config.toml
hidden_act = "geglu"
moe_layers = [0, 1, 2, 3, 4, 5, 6, 7, 8, 9, 10, 11, 12, 13, 14, 15, 16]
balance_bias = true
router_cosine_scale = 10.0
lr_router = 0.000728
vocab_size = 8192
tie_word_embeddings = false
max_steps = 4497
Below are experts of layer 4 (counted from 0) of a mixture-of-experts language model. Rows are named router (the router's row for the expert) and show model dimensions 64-95. Each number is 500 + 40 x the weight over its row's rms, rounded and kept within 0 to 999. Numbers have three digits each.
After each expert's rows: "comes before" lists some tokens at least twice as common just after its tokens as in all text. This comes from a sample of Wikipedia text that the model never trained on. Tokens count by the router's weight.

# expert 25
router:437491543551543502507512521476465469449498512509520460505492540607490481524507528487503511519445
comes before: ",", " of", " and", ".", " in", " ("

# expert 7
router:430532529538552522476571544533522516427507513486511511494513498645487404545508483487445485457513
comes before: " |", ")", "19", "0", " |\n", "1"

# expert 3
router:472507637475448455428513536436449478513509524504453478480494566540505493538503549596516466474558
comes before: " ", " The", " a", " \"", "==", " In"

# expert 26
router:429495534477476490500510509420501492451533560514556500493497504613513437471475496501463462396542
comes before: " |", "–", " |\n", "0", "\n", ";"

# expert 0
router:429473592424509451467540498504480453511528526515498476489503512506493447555507540565523464500545
comes before: " ", " the", " a", " \"", " he", " The"

# expert 21
router:430464585486461459503470491502463504403488553473531462487474531664498471542497524515481479468556
comes before: " |", " |\n", "|", "-", ":", "0"

# expert 15
router:411515537458516491469549603440539490474511454449499507437533515495497515499506582496528494456505
comes before: " the", " to", " in", " a", " by", " as"

# expert 4
router:442546514420527401471470473430451453494472502577532484487527524437524415550402538508509500452470
comes before: " ", " the", " his", " \"", " first", " N"

# expert 13
router:468533584499543500459516476428500483450541536434530488520486477578473493516451492573459504502485
comes before: " ", "19", "20", "–", "18", "17"